From a checkpoint of a small mixture-of-experts model trained on Wikipedia.
Size: vocabulary 4096, 15.4M parameters.
Experts: 80 experts in each of 9 layers, 4 picks a token, a sigmoid router.
Training: a variant of SOAP for the experts, 628M tokens, 4550 steps.
Below are experts of layer 10 (counted from 0) of a mixture-of-experts language model. Rows are named router (the router's row for the expert), up (a neuron's input weights, with its number), down (a neuron's output weights, with its number) and show model dimensions 0-127. Each number is 500 + 50 x the weight over its row's rms, rounded and kept within 0 to 999. Numbers have three digits each.
After each expert's rows: a language model's description of what the expert responds to. This comes from a sample of Wikipedia text that the model never trained on.

# expert 4
router:588485511553545466532454565551526465365440535580394606458481501496435510499505495563407472475501607393609511532489612517481537518460467475418452476457507474459476512500540512455506512448574393527544473502471508442434544554515565493523596522507450475443488490478464526485545402461482449430469478547531501458440544483511529387412504525496485421471510498460455440419482444535495529532431
up0:528593563456559576499561472469508576535461464519530523594500454521518449461560507473511412532449505479523534467394533585524420596504475463558496444491455524462477514574568513406519514487582516537614476551466460421461510483422553507563577525526510397450414400477468463448457359356489554562471513472473464505504519504478560495494503471501557467476466531526527455590515498469515522525447
down0:540463527391515503541505525458444515404503524581533600438530574513450517497529460474473590409382478455530513502541516454439610424507394504459419525481489453507469556428523440445552481564525504510471514434587516589508413585625485483468531527497500456573531564500564546544513485448513446466484500495507557500555483447499568522472566500496536551530462453377522463446497499602518543477536
up1:515454513553518466569541620589502546478528493556358528492469559495504446410468401471533519477501526496447511553543478528498592550523398484521529472476516471378430498500580519487493464549458523472551478522492530421454498517522578558443585514404488532542417434434493481502459556507577433569527547449542564497503503505472469429399635443473474478452457506540484500560485507589584499504489
down1:582587537585511448465532458457433426514393472495517511447490559554557523495487515443488533467431518469473523533596556539495477586523424494515425492450567446525524450421465578471505532504477544436448525511605532457452408445522468500502446536499509483515553606494503503547590508592357592508545425434479479474576423520502550481518487557560483486452496577517595566503503492484551428487453
up2:486453508488514479460460508504475586361534538393455482467469496540417462599465519500463434472603568477497473486466456490471552495494461480446513502582466513583496429483479533592568493476469613487508502500518523572456553532409541464463587428522553582450421537439432472555485439504461550494516538624508429512527517447505502504520592490544474448502444394414452448429450451502439506442499
down2:468478541524442392489611526438497384536588543544507438511504568517461542525515530515560462434493485542480448593481501437453538565452486535500515493525523493467528517512489454416462505490514386460439534462603623487546468617562362415450504487487452429512485545571479602479497585531499446469448443479517596492549494506473471551475491510572569486483528527553468444468461513529552467516429
up3:432520444528612411534489512523508539491471427538442512526489493494460463427529402527379501456549571515516472520564544390517547489522501516466480531495566570492487519585499478396508384499553484500437466549504472447550609532553582580532563522525431489470379572555475518439499504496535495510549525511458444470601531472515475472461558515528493606485435483463515600504431495511554473431410
down3:494525540467393498488483578499546465536527419455415457472586456467464503420486506505514536550442515612404437462484439587546505515556503538583568480446449573510442568503541452570541443510458491598516432535522502461464507590448479456480427394542502507488489568434451527502547500530490508427456621412500432507471458549555549510487460435412518431534529521499515552525446539463444570496422
up4:571423474560440495503463586559461494384512469494467532450487570488444546558563397515515497505449524488537541523558534466432423459422587500426507550437514476537517437407616520448513476470502428438488421482495489494385510474595510534478596512376522494586464467443546513474533497437502422541514489471599560517527561491573503461476476492461461454482501497445453497517430427531587518449532
down4:499491447522523512401558464463577579500465481536484462596432445548530493569603516509491476446578467440429492563367461464452565537568496447522456410415520550491515516477513452445473507421441589549474420550503451485494422554481501468498447545504560566472512484538470449525558572586463542474543420509419519562484462509412458486566419506496515558516528547590462598500455549510434494479458
up5:423494522525595427409443456518456628492524486583540518488457468418468451538494510412369528524489540472545466484464438535517482513540384526514532454484500518487437464496542439538571539506497459589526548477509544382493469452550507483564501467531448519479518563479462506466533467529472509451474558461517392469375475598523482527497402474463481417483512590490372514452476551510572486446541
down5:509493383445419578484557606467569495473432437473420488535581489542507507497520474552551515561493466465516520633514552506523532433392482497451529492451489445564539533548487603500567486432448454487471470534558439474429522584518510525558443482505546430548395507529492493485536514537548424608427465413522512481450536501483582475497485456509503539509405469544569566612511509494423515457469
up6:472426472517466397523482433601561577442575472410505478535549543419520562492488499501510470585440470525541407516538575504643481531486418480451477445502510406493433527533410441541480490443530554487545496526525421503559571509495545573465486496451500537452371484530423378512580448538459489433487527464542548551509501393535498511518508464505480522433532523562511573459515496507504452426486
down6:465393404457574509596484392518502453477582503521507514510475467410505560490459541501556426521567515603506480426488504540491505525447406491585490448508481505477488473495503526502452490481400519491504436503530543477551493485482501413449509458499498523538464509467482482508600475576529397466591446481487632598500530390454502612495461526485486525368512451467604444527515551481500463491570
up7:580524485497571442447517568456467551456620520464456478581475375531460554499528563517545489537534462443539527479567497358469540563440547488410516559532458559491521552505398547555520526575494438546609458507443679501572467457466499563521458500538471541492477449544443498462528509460547465503500495515475558513535430536553538504475449501531537515465467462511514516393506556575522419498477
down7:484380431475437407512442495525476544572494499529519533421386411461426457546531514531479463518466429502487505492507507528517489443481501513476581500509532532408564509398502481527495478476554542500485440452426519538537460538498545410513534489513459465394550530500464545494437417502563465507519605572567511608521563514531506530515553578396410563488582459504528529467635481462520505583562
Description: Pipe separators ending table cells (stats, election results, asteroid lists) and month names or day digits in dates, such as October 30.

# expert 6
router:541475505535616491588467609575509408494492503605461539481472504559406499502447521560447549461493557493505545483596528532486449478480403569501506393479485426459458513569428452430513598517546443526459488536413491462501514555486485483508485472483493483513487481541505535469496448508525521515519482597446509512451641547481596492452492522508452438503570491545389510359537515531449531570432
up1:563565489536590483584510549503512386489435525575453491500596472550522533459557476579488471483458479464472457459574529452506427417517461579463533515484547440469578497492518595525628517456493495456472457507482485462453512511495466565552544489526492454452549451440481451436638548601416463492462442525502613576589542570549453385521522490486572520462488492500478494493546548521511557538442
down1:452565474488500593496428562557491496512522420519548539521511605504509477489566511497598498462515517578424430443513473539539542461505492493509505626560492487477523516354504425413388514467487494550529441454445448556566509500527571558541453520542519541515438516502475476455453550479592476516471476421527545464506492507558497600459407501537564556608521530496497419502537418514415578411465
up2:483562501429555546466580508554493473476573468582489408426512592439448510477476560494496497471528532411443503580485370434483496474525559521481475542482467438463517440501506467498576629539450409505437503513563520486515477490507468561539607531570489571487552439471481504572580425466515548470440438424472406514585495537466444477436474486509511455595482431525491450439432501447522518519595
down2:564412444469406527450561453445502465501469530473497446477469492513465426448572502597485523568510473498563475357523469468498448458552511481487449542530499572466484562489514464471447388493524518572453567486479426595474652579459487548546504584512511485420437440560488442445538603479505451493542472489512586520467459517449504489502461529429456458365511464485519493535585472520457471511430
up3:520575509501515480452497522477492452510554516488495452451598562476482502593507539558565482505527526496514463468523614537569490468463541525578442493431541390545498494623467521552486424482620502506568519515555543418488493470458479652488486506402456507480553396430494471502434523507574495521555469500494502553548642476478468470472451500527484517558550533450486458592450447509633464525525
down3:526471484534430550496549505520459562590601463536466471478482470449541454411503547471501516553510357455493534375537514469477424493460441524418522538512522548483459541542497473485564557506387561465387448504489558433457516486490564427485557545481553474568442535544542524452454507478459514428513440511499416546499388541535464453607530453449545487529529489571507549508564484586453616532519
up4:488542528501496388569574433534512398526480474543450564477512570536465499446503545506540483457409424575537437510433546476570404558514489600575446486451538532524531467444442484423475523522514483561407467513562425450527574478512484433506531408488536584416452533592558558541605516508561484573570500455513486536503565475515433491486433584508573534472505582526483558551501520511533508464446
down4:465493556520487467539473428566509449515484505503616509496505450503555514443520428477490514472489558446362440524459526557484539458479452510443490491512477489425469457476555447467501517485508540534527548499440588557400529479410512485384510558453547511390534557511430537461543530482480422447500517468416626538523355358503486539474535486454460501536471473577459448512502393514571555469500
up5:414447504472548478493557496600532433531531541528535537460464526552501491426539517489433384508502424517531492388478481417589473514486329510499564462555444574533536457458523528475533558482517440464425435470483535516469488450505485437482497481518562591505524514626626488466468561510470446464593442517426473493459457523481530525528450501505470570418429497538432562484546582508555507498447
down5:527468499511444456564519462419445516573458480335496408583572419523518511445513595471529585451518602508496488549554548517476546594504565441611502547507515513433461516544490589514501469547535599484492529480524514530512418465526542574513543547479567488551414559417450528428511513506521539503453487557564591511532523457506433465459595502419509421482538535464506471489518470531511469476590
up6:419481567566484462481379563525509487441449448481520475494547560483442447504510530513499581526539533546435459475536536478365559434557529427544504591563463481500471492455484516444560372380501561487501515586419581485516522530458403484473563540498569496507413391547440544456569487516501517440512479527404598455503459461485569576515453542508537499508497549471555445475545483506550505465502
down6:472399489506573475557520411555582469490499550445453451468437522556548523435500507512528452546542491586530493452436489444550436587584502506502524476456459479579522553535478573538463545436450580412493492511506413495502515478473537496523490476590393490462600520493479495507524554442519466497529441593589484572490440533573521474553411479572511451458532509360484554595427496478450464584467
up7:485618507483505447489414600454454554590529465480542560492578464531552491565449556526421545540492485547531375528450502519553450446478487528390530518518522497494432489483471532463470515509481488487517546399518531481566531515482476510527558377473551475568524391482545438509456558463477493487433505520532430519501533409555528510518365483485479497467443473545545555390601506539543524626478
down7:548600533517533522544466528460440525488474473496543463538434517533484529488445460520505496522490449555453526521584490499570625459480407565563569543405493446456467511499534493503586552538473572500487426530479491446580507490467505474387514468509531656456621548476566509501640521429396541424480456468471529464537544452506546514468475467461490568647509511518518521508489517562456509478538
up8:462524537456497519450523533495547572538435476472493512447563532469447511499532553514456422556506467594422455494465500430442438549536507431469600497502519458509535437404515510397416537558574510480547496456567424513543553483497480547461463551420508588493405464474403489434568496504565467411517504451494522532513576583462610482495503490591442492480551483507493427532457507532558547349565
down8:521442485525578478510465529406450526583548436441464430537461467524464611507511496485556527430554502574552457511547473454469500453543480562544522452505483533451434533562515564586490520475444429404500533466542474508451436567608511458522469478515527421513515386589508571496464449471519489645499441489497495468530547371537508540485538528443496404511418521445481483393481525567498466565457
Description: Digit tokens inside numbers, mostly years after in or 18/19 prefixes, plus coordinates, times and taxonomic dates: 194'5', 18'29'.

# expert 57
router:474410511493532475581483540512565420445498529545513670488449520597478580472478575566443545474569557452550524485529499505444519525522521481464477489506538452405526481447453475551423571495551436469518458512327433531426560539487545489535563584482499455549481473462491505454477427544520425489509523605498527450406535568506546476418469530493513460493480470573475445436517463505499561546429
up0:507547568397492461487521535515513541477515475469467516560480547518437513472620573426472561458514466413523565499493442416397534445516537464494503413470525430447486565496487557511397413502533505637469575471489518508406536453505601457471485564398580468551523434543541460484447513500492530543433534457528565417414514484608446572450539499488485380508486516500481499498551499480467500526519
down0:514455611448470535566555509445486463569548426439458546496497523509450514479505511516485516492607534513583476452421461509504533547635550443524542516514475432546511500424467537465499547516519513570527479494503518443597541461530367521499557460437550534539498450462504486502421530548526468441540503453529570416462418292571462510516391442492459543527478486449488549458507450525460497478541
up1:432487526541503380558525587468513392415549533430567520479486505571580488494553433483483551507508424463584477547519508496491440487417459536481532491507469490509453531475502547501551498542510536337492473555460526547465528517631539492485436595505553562460543469433533471480571415457506386479553479500529519458426474599424534501482530508540509558440497559464482404460520519488532462572583
down1:478551449420413584487481522483469525422524466598428416496507436535414508473542539459561563482544471459553466527456506484511439566579508499548521506481551512449482552540508560499596568490436468562554463464491466524538544551422522498479446485552466474454439492529503553452480482519533582470470569472464434458463546581470503564555435451571484450548502460539468444566498633617520428518357
up2:499642457541554491595500435519514535499440609474459517526442504540491536539525402567506432535522502569496549554510454365443434501515519520473626465499505439590455423564463499514527439535477532494586464402557476561495485507538543489551507576471541556484503553524522543515461545515445532504469525479528415554554522401486526534498444571531451483472427509533427517396468575573477427463526
down2:465583507450550510497427532453484548548536513554469437491487522522470538419512431521402617371477533516384447475486399548511563507492529534559484530531534534462544467519516400464504537450477523585439481500483493491537426515581504537470548496508546463507469479557546541565474564621453555520442583503590568557504531442486551391451529516548415525542442477496496499501434548448608523475562
up3:454430534463470485520440565493562483462426547500534453514458430527524509494512521484528532482523578532518480496578417438442612553560515494462423542519490501498409557545434529527551478482476474484501486524466546425399506487537401607544437505548492515508505431448542467456556490539555475568496477570490538648499533525512503491378475443542369529528479498537497540513517344467521616525475
down3:446437446454472546580563467474537495462495553519453490391531518451409490539483504457424437371486530528530517549525553454497490587504521517425538488436500464557641525480489378526505561462559442508499463453473519588457592489490580456502514447572452483551583542485484505493552586453480601580479497559471495436516436507448544479564489463434470486469447454500576570486564469502466525524399
up4:561458415495462516494501490484609435412464448484494497435454450575491558526412453406543572462545467456474488429430484439531435470602530422502493519490470471543564462482552521453415480465468455463489468552480478468541438517465448455524475447482490553475427437464476493497467589473456479448512565583464546442473536554504584421503490368489457398556445525514513420534456395596461496453473
down4:522426480541530435410527454594440542551617496504449449528487459513512545515596526496517477508407514473535506492476416573449467518529485587466501460543497520412522571577480579405563483416545433502450481476438445494513517536419557570436536397603384494418531501554527436570504415552503499531497449554446529554543476540504466451472519419497525501567467464537507564485536493559488439541471
up5:515415530479506538423520512417472534480467523441531554535460560589433476463497499461491501648520500512517493363468459507561454497508495445497463435468516461535494592578526553506550538524413517474506477429516546444478577546537516580576565569468465500571484567532504437505453405522516459433476502594525473488407524561583556467497514519419524466622440567517532537481466571555573484421525
down5:551452455599588474533572514565459430487477499500523537500492629444466502534587575583524528526514492549487453554486552467474485502476536494457561419499500564362548565495448424462480523461472552541484506495462429469444508592494497509538479550459589515583599407480507558463454555481524465524584466384525499478421549464499481516580554417399527553517494566494521527500475541532537537455410
up6:393518422593481543568461562526475502524542474563556456508509525553465481597472509435522510489569487485604490531509581486459488474504577518502518556439505459519476525546541448406540417545535541551516538508491437512379451552537571477567401412432502508361558527460619460482417433506515480508515486560495510477522499495514434485457572553430481479535545540541636496469556554538474509513473
down6:482517504496538553505519486548518553594579521481521505483508428431517408553512557506507477464461465507540430441494471490487471487486424573432422376479461485576546506383488463575442451402546414533443471431484556410521514454485562413443508504457453481504498439438510398559437481440512484458469576542541504472533570579469400535501536556576478456466484489563508514584553497572440420533452
up7:541444546533549467445477371563474486564467548447519584542474464586476506483597489485587443454531475545516533500480549519573560521551566525524462506626476463445480467499461595485495530383532534483459548346470416475518492524546489528510507431442490526422484401422515477463463482465462465506571495446450540617537566588461505473517468428494494490412450477535538487544514481529465413504528
down7:533455457600449513486542517501528521423487482461498493459464503382567513394492457488541476521584508476463455461483523529578412495418548465508533524457512422512504561468458395488473590431463519394468498359573518554438409425592547533496417513520492493497522565527580496519502571492530515480441500517485489502479427511531422484495545416554472498475533545569514415496549416485587567507415
Description: Pipe separators after a season, date or name cell in sports and career tables, plus years in ranges like 2018–2019.

# expert 32
router:513446489555443535624484576517520456490486497623469504511485509499471536516521551530495574490597524531516564424563565556466573567469418514506501440503530551516474560524403486538426518496496482509495489548458505495420601563455523435567535488449472525419382472514488520463556441561538410482528497572466541509488584539424526486438423535439464426497594467415431511453524471568455525604468
up1:541490566532521448477524500516536493447362509502508496559582451511487469466459523529546462427448617410489514472542543547428498506506551444451486484483467573529449541504528544508459476562455486559525546429559535461436456534533623486500446534542468616569581463490443571500493502511494455468565500389393544600470525528532481520467522550448520541405517499457442537569474604587541425489558
down1:417520552415562467489585530529536540545413590554502548513414406489527485483541457544495533450493497501471505569512553447525458487527431527521621481494503524449516457482485482530509530545539540621428488473511495417578433470542436421635504474468500415557523490475523498521490497525534534545464516467495482627566589445533548492543633534550499498551443536570493562501623518478505495430499
up2:495582494596438497552496640509513603502507495505564510511470535416492432474545541520474500521514514556512447511378525511527374560460378524455478463578551464504412563497563538470463477414537477519466498450552471526549496581379501531494514470577442607544472486501477480440529509446421548491547474414464434539537554524471545429520486523544443513450556489457392517515550508487499450444471
down2:430524416539506578532547508445534529438553521532486445491535465445450538443541511387563478520486419485500525430481490513539586472461554527558441483392545565540514364497449558597460552576474524550490524575504496417539562447505478518456593544435461542502463471551504592535523411459424579437435429494504565435520449478495487508444448486441529500548531494464602487547412537516481448521485
up3:566603533429460572549505496406569505537463446443427501513488482542485513536472448542539486448474526496514466430417497449516474435482485505491507529526434578489430567483528477448470500449398453599472454494614510523456352540470489489558529524512504480327473499500524480508527466476485544594482464499575490546403423467427479490546564506451526500412537530410433502480493545423511477552434
down3:569535465450422474440510522436466552519494576527534465569502469487476477476521475507455557403436495501517418428462576546467529518547476570522538466473553401478512539494490568493511561440550444464424563541478548513601517387505531374462514527559504558484498498470461512553480507396516465521556484434555494363512445510519441529553482485473603508608450502458550496551408531443537607524557
up4:452485518529479522516436573611444490567562542483564452531479549567448491558521537504509449508456542439444492456482555530557480457472551677561442494609452446538497587509467530507483508441444478464529438508518459529553548466470468571476481559470468496407388430475506494550448432492538544534469535488565425554542484546455532559450459550491423464501494424410449412521558402485539498427517
down4:450449474415503535511495463455529560452527526422498451448458520508452488514511494472540397360508507462482520604463503572438525533504444503482478440494514547463432511416554513477525544378427485568526495570488488570497531501457474446403588578450486493544623444421508418496528454520468529446601498459531463468509520503493464382436527515535551469417486608434564515482539556460468465449537
up5:543413491493466576486475509410456480567497549466511538453540445447516541511518450470455396420387544548429505406400522473486470484532427517470453474490407500437500449572513480414417484484541458427403463503583516481443478567549508530456492436511487485541510477505466472475453421411437609488452555530599394522505583478513523496501501491570448498499458445508493515442548557453452419458427
down5:457430510501465515428429447489516497511479535366301527570458441539553471517504550487409455463445515521532510516500461515427433479442445524479500456484441521530449500472527528445498568445567471473567488535522486437524438499565613572547500510498438504449546544543570503550392420529546597505515496461483505492536489483555557566528580495523522495432397590549528516520460482497464474393513
up6:556511453529519443542515634442477545499478500477457488490430522497641506574495523597531476543511591501499595468534493493478545495534508500586522557474535569466526546425487446481543545493461386484420547508542474472446499561503451481568495464533445470365494519446454496546602537445449455592528470549550555456504486442502434447502486481453456495551572448527468511417564477491491501501336
down6:461503525478597538516428405545473469469547511521486476474554502489479539485514436442552472501453493488515563507555485403507498590457622461456560507545584487516479507581583637533467516445504523456527413493478476527541471552395486449428434509456403570397456457506496503558413515552484542523496475385567533533517487507583518495483482449504596493358399445517522480515538482489499537499522
up7:496576420478460611522531462451446448484549498548448533473576511658512437461523535548478428469547492488497505491521524521400455463492554580426541458515500480373480553584571514385456504579561549451522468499571518494532521457519511509547573555436427508572518508589438586490503439450476491509561506576541535572532549500464494468451564560471565465501520456539431444554520483457507437515440
down7:423540492516510545480553409471454488530545572508550518513415623489522564454501485546550469539477483532391471502495514500427581596454459519613531407522541491500547578515462451542501499482375524526462456495400387441449521559519441535583479459463496569443490586517523572530495565488504482418531500568511567493458501505522542489543528567432475488471434456470432492488497396575507514462594
up8:434541485651578538617473501499519516548454435466458535451490547424508446569481542461475535458483537490456573371473581594497551479418481531472488484557540574429431560478446481453529547483415410465430568478518489451493497439434553527462421552526500503531478529545463453425527492492489541481475509452458502528571447566508526391510566521493454530433511489579526421486587433459505557534500
down8:470387514517520525587504473485544377583563538546511610593516510463537544544627547397484463564462495467522449513471442471580471420500453577523556593431498491543472473578447519523551461459475513475563483548411413457429527432531473507495508496626490455557524507532497559542501494544546508477540504527551592567521512480503530530478533595553442459541461610475471513470475536484476495551523
Description: Number words and numeric pieces giving counts, amounts, percentages and decimals, such as two, three, several, million, 4,000,000, 2.2.

# expert 63
router:555405535548453468550495562626530439432511504540443549473447520561475539467471497515511545460598507449573532498538495436429544539472505467445439480414505487458480457477465520481455507443498390543484479567505532512424500600462555409503529580431438462552434492471535540525427466532511420443499425602500510439415535544511527493410457560419465397442510491524381493519527470499443499528446
up0:515471450480444546492491497531579530497489512532530484444562525569518528514451645562448501432616524463593504497447431488479524504448452455476480479492502493457496516475486576432529529537427597556488557491540567450461479482541506561532498431550540521544463426496599521528470462579513450462537424608441480428487493576542491425449542474431581506492394460496503499534390543494397496459375
down0:529408496486557575571428550499467488431567473494513492454559606474482488519467474539564487465505536446575457464547565499425491504522539445581480522436448550474520439585572454501586506558476474450538499506631551542538518527517464442326575494528470484527537473482496529542484587496464559528455447507470581474523501445515548406543547609434443400467494476524545490542429483545548519566508
up1:511488522463511422562562522493469511582514498546422487586485453524472541533521495507540462519541500546464515494431507419519465511439509498477502549525445481502555417551548476455573491426478497501464485590477511481455473480445479519543457518544567453447568474531500556489448497423438540563554411571381427444449445526414436650535519665530598480432500555605576495483454527475520474516545
down1:524493507528450448485520487492491546546470534573551485411571419422499437517540479523474512484360456524549452400544444506533472566406499535493591470575459458477384457465470556463555443478579607571551596537475564479469448509483519525544530560428565547517549488510512480439537522487488460433554461603609570496438559509525456551468540424493464525420461518498553481486522489523469413450494
up2:519496504525397454480387474586496468535518445452442448495561445468472439573543550466491517603540482514512503516453453553500388448568528580496487454458555554427531521475470411494470519533439521523586567512490568492528463548514445455434450577541450463532373481450357520490519577485512555487495467584575473577436520477541466511595545430478479449474438469540549524522571438463537479525482
down2:451477542384557436491500540465519436473583427557505408440496516474637476499548472498481510477488438477348627481549547460493481507455441487523530503538465496558468525557559503535571433520457491469459514463566439588512484536441479507433557549490476458460520542560603512457454451470506476506552484395483517481560469498465537441438424523533554512586508554506530505361442542448492460431490
up3:607578577491522530514511488498440516539518376533482559513487554488551509511549464520524454568501551468484515424455507433492390402477475548553499460481444559485540454507443423523515391515543584531445480501497505537426492452521476480490561505409474480543464447437647595473519499514445505532531527516503580517433435574479480475439484604433490423522479565506462546461528439409412567523557
down3:581376490496511467550515418520393438462486467565505520473464475355408510423522538523480452502467477461457410482478449542493561529535415497546529515433516496441387502555504470534398470548529569467466465511481494450527484547543489525438598484473506498542498576451499452492535422537476551422504502426583566455467496562509601603546421491472443552542440538540518558541522453526429512517465
up4:484545490471473511444521453526493561471578524483586561439447555588454549546471467575553473543490524523430555550537524442452550490458456551586347558527476409455594405423438483494415509492462436444476494529529513424467516512530509525505576464426546491536503539501460494522464523466485516380533480535530483439521591456517542479551556520425482409537476495533555591528526530587509541619467
down4:467474513614661424430558468429542491490532544553542442450497504534504509458467542471523495427486572535497429451565545463551514556474417454543491479510440466546566509522554497487450520492515523476441565456400550551479453480555511496499384530520455538477488522563517471515557435486459511490552478389511517420497580491515496439553495502523322542473395477505559400480530560562512511547496
up5:490479469476465444444452491583486540485548569498565507519562514520387423492538475425473460432498467472503698460415563444475488553544504545496460531471519419536468497489434514578462451499493443610432485478419448405492437545488486543549472531476411464384499500538543459417486490548454465539566471499481565392571500553526512534484550524486482540484510565419427470472518509435474468515457
down5:529528524534551552404477483493569500460401571378472572527533517433452521528437546584541473538554520530515426534485447530603445453478531452462478485483481522537480540539520459423462567486547485570444467508512460575541555376513507451483557536483543633506418468522573574576465497447475514431419539438489480537497466504462545545536454415605466489546523532441502418596504537532445528526462
up6:512558578480464459535450515510578365507585496448494529547485534550516461434523494465518414557469516491496426519510455341549540471520468574426530546508490537530550503578500558548583552472483569563435492531502507528463457532465469482534460347444496488522438463541510623535491516472503486486518595541483461561472475443427516545530562520530514512452581371479458465505525532550477460435404
down6:511494461518484425532480529470497579491532430518478509442521549464484515461465452561591497429408521598421402556523540587386561484462505525511478452574497519454503394584412520468484459515446502540442476465533479561532559591436468554468552467443479448506451499537629536497467442537450427471461524493531542516426489569513510487535438561452393498537488544421421460470455456537518558422561
up7:500424527460527474547517659533441513525538450558447507459538541538535491471488536536433464537508522537460551532587582542483547579527548443521573499511462489534528597512504546548487450518506392593498426473530498448563530564427513400498498531511556542527429610483606557492513545569509590426545553458443580547518463565569563476474535536444519500603514556505437495597517485515527517499470
down7:437545403475564475482455392524511516505454551431529503507552497408536483589575558418454551425498538425544551521501423516510518542504495478504491478513603521467430484499479517464474465560510505594583448575483507470472409425591500548509481557461553442452544454469409399529409514471479526555397539490520445504445562513526530516514496449522530433483549467532625590502524463445483551595495
Description: Pipes, numbers and semicolons inside numeric stats tables like league standings and election results, e.g. 0;, 15, .341, +1.86.

# expert 28
router:566432531518545494548505518633539436471449521567445550453490457562464498518489535521468590495512539507469560515570530462489473491461445495556486429452487395456489448518439560526476550485521502472519493607433520447419548509460469387504510543430499555386532493524516478449521471537533419515500406532489520410425586498506554440441477560526420370474508492501469549411444461501470464598411
up1:568537551471470529389531511319377447487498442565523448430586497420418551555523564509483447471501460496510474496410525488500492535491514409549377489523503573400514502389554459514582533526537507463486455530522462520480575546531480501530467558437488506482544557493420511430517532477584511508466482441459431598420470550518489489481507508529458532434457556465475464582498527542546501500483
down1:420572615414513510562468422598491470408546409501418472524510447540530450551447552462582513527502520568496522559483492486484495491534502477500534553498538555519473390539542428480496466493488447582503504512540500487585506461625468429438585443462386461546542564453531503536463545496527476465481469478586462502575459493505524601449552538525619538492478524517534479477435448573489444481594
up2:487491496420414542519556489496525560516604414506569582529470510492515569466533506485478460502546555553439506472453531548452500568455550574497456477524442498441385517508550533421548535602477591506530480504505482499501579449497495559502536492479515539462522510514454522457496535569482476472364500604469564452497432591453463442518477505493419659591409474550424442528474591476486496531458
down2:416559528533601470454473525455519437485475549532454488525493518607483467538457468549445641541508490485592461439480498552505450511447528579529528548529533489508605486459447561495548514502442509573461531467454499542474561448560567608542510413438474564509559503616509437454423411505571526471442517433475480512527522435474439600581507490548558439497481491455512549501441407452504545545439
up3:421484460569556477562526423588535548440517491585515461458504428499459501645534423469535534502513530427498473579474490529529452565446435481547569493447457506485448520562521552457491461450441537491568462451544496467524505575495371476507525520522442507467538354529559506462397536476554470516453458509529468547479520644453514445413556540450517382534496563486496485462441519502481462546468
down3:465467550464498547524443437613445491472465544559592545462494585487449440522504506364516525535513511452471497503417441586507539443446465483578587581458476490512455468449489583538478465495493502506428424357521447427458466443496510520502530454470527532525525482510569542428496620463513590459492491532483514564506572527481429458529534485538544474583409501599506591462499461501427442453508
up4:587517436511526568579499480570534409372555583508502457455483498447541580569520498416490542539477511517564488563443489471500505549475427458482504416480484464439479398480529490557554521472581510525445515474526586515545506525496520523449498555354537579477556427512563459463571545492521472551491489449510457493560553446555483538488576470636482584590434483517572498447439530464546478536465
down4:487524565550509469502526449519526479617461495486451478586509470605542495531482474462448498582574468605443478421432417493552511596433512480501479574557526538519528517519529505461468459559483527473491584508461483542495509462487518451562438526544469452394478492462467464455441469470445517499521533502556563368509391557518513442520482621352505461413448468579482479598566477496533466477510
up5:670368477456571505432566500647502530476533402531458506481543542471459420549408504463427507462558525476415457492504541533522517511383465472491486485439515481517432534490508589572490505492458572473539500478495497437457539565591555491477508469463486492463500558491549466507531436500532498464446529462483544475446508518480584457414505510532420466570600517477465481471482366489477496491576
down5:421659547537472510486445437463500535527493456444576509622540526452559508499507556504460442527437521574509581543590425455534455457539543517421530521494480499515459487508475540468507515585586481515479474483616453488505405470446455538560523454539522514559506528486530557542478592603458551490478449589466454545512592465466468408543455491510483525495408548566523542536481553543412551571470
up6:473473494547454502497509357485502448558553418499550528450514551574573601551510587486411465536567501540634473476467537455416455568509466494549474482462496576480571459534483502575467535573465530501500500441481471483453496578507435522464374523602519597568576515464587508488495465522482577497560538545497529504477515463485507466454379531558520456544474543452432526526578493570496488427489
down6:628437567470493442456529535474485543519444399487457528586555531437425536506515475511462540533478535391483442571465459449501514568412505494519521456557469434465518464456538513459527537526443484423576524397506433474482492475477515606478520519536496466510437574545480488441485470434520467477547604495501542623508495548558588558511524496474505448596454519528609465444534450545433505619456
up7:377436469441492548432523416487528527610463483455464441495499437551464514474487444453488528499531523443516492405396498489546473468510488440398570540569586442595550482421536455523536510478474532485447578443504493463623425455518509496450534512501481567516549394477588526478495496494433572517438484448443507428466458523480610441454540572539463503443485478486487457464501527576470430510591
down7:480511557559452515552499555561499553490518464556389519407506448471507493481570612448475464509425502494574442459558563522492554574495428480583471445479514530526478554536528573420568473447582535510454597481470495629470546463534538401522421523434518429462436494531415591448538475530476451540526436499511462567486483421563516502401405518557579475466547501490540512523539515554444486478516
up8:494504455478485475497498526412559569446504507539470495520575582552498609312506502543415489487519545477398470531549555424509471412471535450490507546530469458396498484556445520524395579525514467476476534488507479473531548403471516541475451512507486484516587559435512504524498491479562526364450444503466539531521474551473405474602508501473548542421579408489571506534474518476424538510536
down8:559484549563393544550524484507492581517546538568514543450575531537515448490521546513496488553487478541452392587598613499534549465518383451450483494461457518437497473611560690494501462475462539518536499480426471459486488511423492559479521497540446582543474514445473500500440542562557548547516580514553450429458478523545480510555503473461529540405459517561526464425513564435478524496558
Description: Number pieces inside numeric data: coordinate degrees and decimals, table statistics, register numbers, such as 57.5, 44°, 26.1.